{"balance_bias": false, "grad_clip": 1.0, "train_tokens": 489700000}
Below are experts of layer 3 (counted from 0) of a mixture-of-experts language model. Rows are named router (the router's row for the expert) and show model dimensions 160-239. Each number is 500 + 50 x the weight over its row's rms, rounded and kept within 0 to 999. Numbers have three digits each.
After each expert's rows: a language model's description of what the expert responds to. This comes from a sample of Wikipedia text that the model never trained on.

# expert 6
router:428449487593449572471504465502530429457489523499485548441523517524464468536504466524622508498444573450493558622463469407479526519461453485454548516387509425443480543374453463517479555486537429568485452456473474592488424477577516505521461464
Digits, spaces and signs filling cells of pipe- or semicolon-separated tables such as scores, temperatures, vote counts and coordinates, e.g. 30, −21, 46,862.

# expert 4
router:539498516564455581448510396533473481495502495552406489433529468513451477488578449485596464593487618450433452560491487473465522561421435417616504546523502497558471493526478453486506519492542500505495497495461500505507603507521461439513517467
The leading 1 of years after a date, such as 1898 or 1987, plus first consonant pieces of words like ab, gr, Har, com.

# expert 3
router:579489528518512608501514474521452512466524531491430529523527490594440491566451530459584555437463577482509518504424489523517510514345415508573494526520616548472418578485513526526469447518521552536481514577518459490482543516606437559386571460
Sentence-start pronouns and linking words such as It, This, she, that, so, with the verbs is and was right after a subject.

# expert 8
router:558439455482572535550454563504452443572564552521453568448472495591461470498513477464500537509445528531448514489471441344537479514479330461501474521570506494457527580458452465515466391531533451467496528509442453505498466500596432570556454506
Colons after infobox field labels, commas between place names, closing parentheses, table pipes and dashes, e.g. Intercommunality:, Gatineau, Quebec, sq mi).

# expert 9
router:555526521571509555507430420625474507508584555572455539473383498600505471557527555501560574526424585516502527524495492482453549519535467471551497577369499491438473498501452526477559539523563418514504379625474504442412459461532453545505535514
The and the beginning phrases or titles such as The Hindu, plus word-start pieces like c, sc, bi, le inside words.

# expert 10
router:537479518537571535523415495518491433577560550524499519444476409520430469508541557439496490480404584455427485547498541435459631578522455442563567580489499549447521595522444532541452409547521514557420498450508463454509459503517473477449572472
First names and pieces of personal or foreign names, e.g. John, William, Vad-im, Anth-ony, Gil-bert, Wet-ton.

# expert 2
router:571439506532476517512472451560448407548563503536405512402485518551429440489525495441515576585492567512430496536430497448499518576500395497486559496445574501448485570508450563491484422536502450596479427563486480515514569504547438504547528554
Country, nationality and team names, often after in, for, United or New, in sports tables and prose, e.g. States, Japan, England, German.

# expert 5
router:541509576460528569457477490498463542540479600414453547392456440533368447450515534421521537567449506517444581571413476476478561507449441449574465556466452501458436544413459501439564529517570473525502406469482436565516468485562373546438606445
Middle and end pieces of English words and names, common in titles, awards and taxonomy, e.g. H-and, Lun-ch, Ran-un-culales, mom-ent.

# expert 1
router:558435517563547549459481467485442540564590573464397477493515531510471502583498526494556493572543534483494429488479513431402522513474488417464518524496517495516524473464469525537507501498561400593502401520544437501418577528514447514381559500
Century digits inside years such as the 9 in 1977 or 19th, plus quantifier and time words like six, most, several, early, first.

# expert 7
router:552366533541533533538439508515490510503564502493416539414505513541430495559544445513478490578504524449391573529451491464532578576419495542528492541521611477444468506466487533474503458478587491530484483560488489480496516556496460479431561542
Line breaks ending a paragraph or table row, especially before == section headings, plus nouns like career, life, score and endings like -ation.

# expert 11
router:507509505527602571369493497542448500585520583569458494487464502508457469559547618382548556552387542470467558575458467488501512497442478537522572564519558540547414621409472495413586509537521465525480427497520384451512467406517482553578538481
Past-tense and -ing verb endings and the prepositions after them in narrative prose, e.g. embr-aced, recru-ited, called, into, with, by.

# expert 0
router:552429519494529553354450532556534419534554512564444549498489504516447428596478476438501516507478503474487542573474481423429558575448490515525564526388550476472438530494434593564484484579553442472462531444530457544524498508507422508460518525
Opening parentheses before abbreviations, opening quotes and dashes, section == markers, and line starts in infobox or list fields, e.g. (PS), "Godzilla", MF.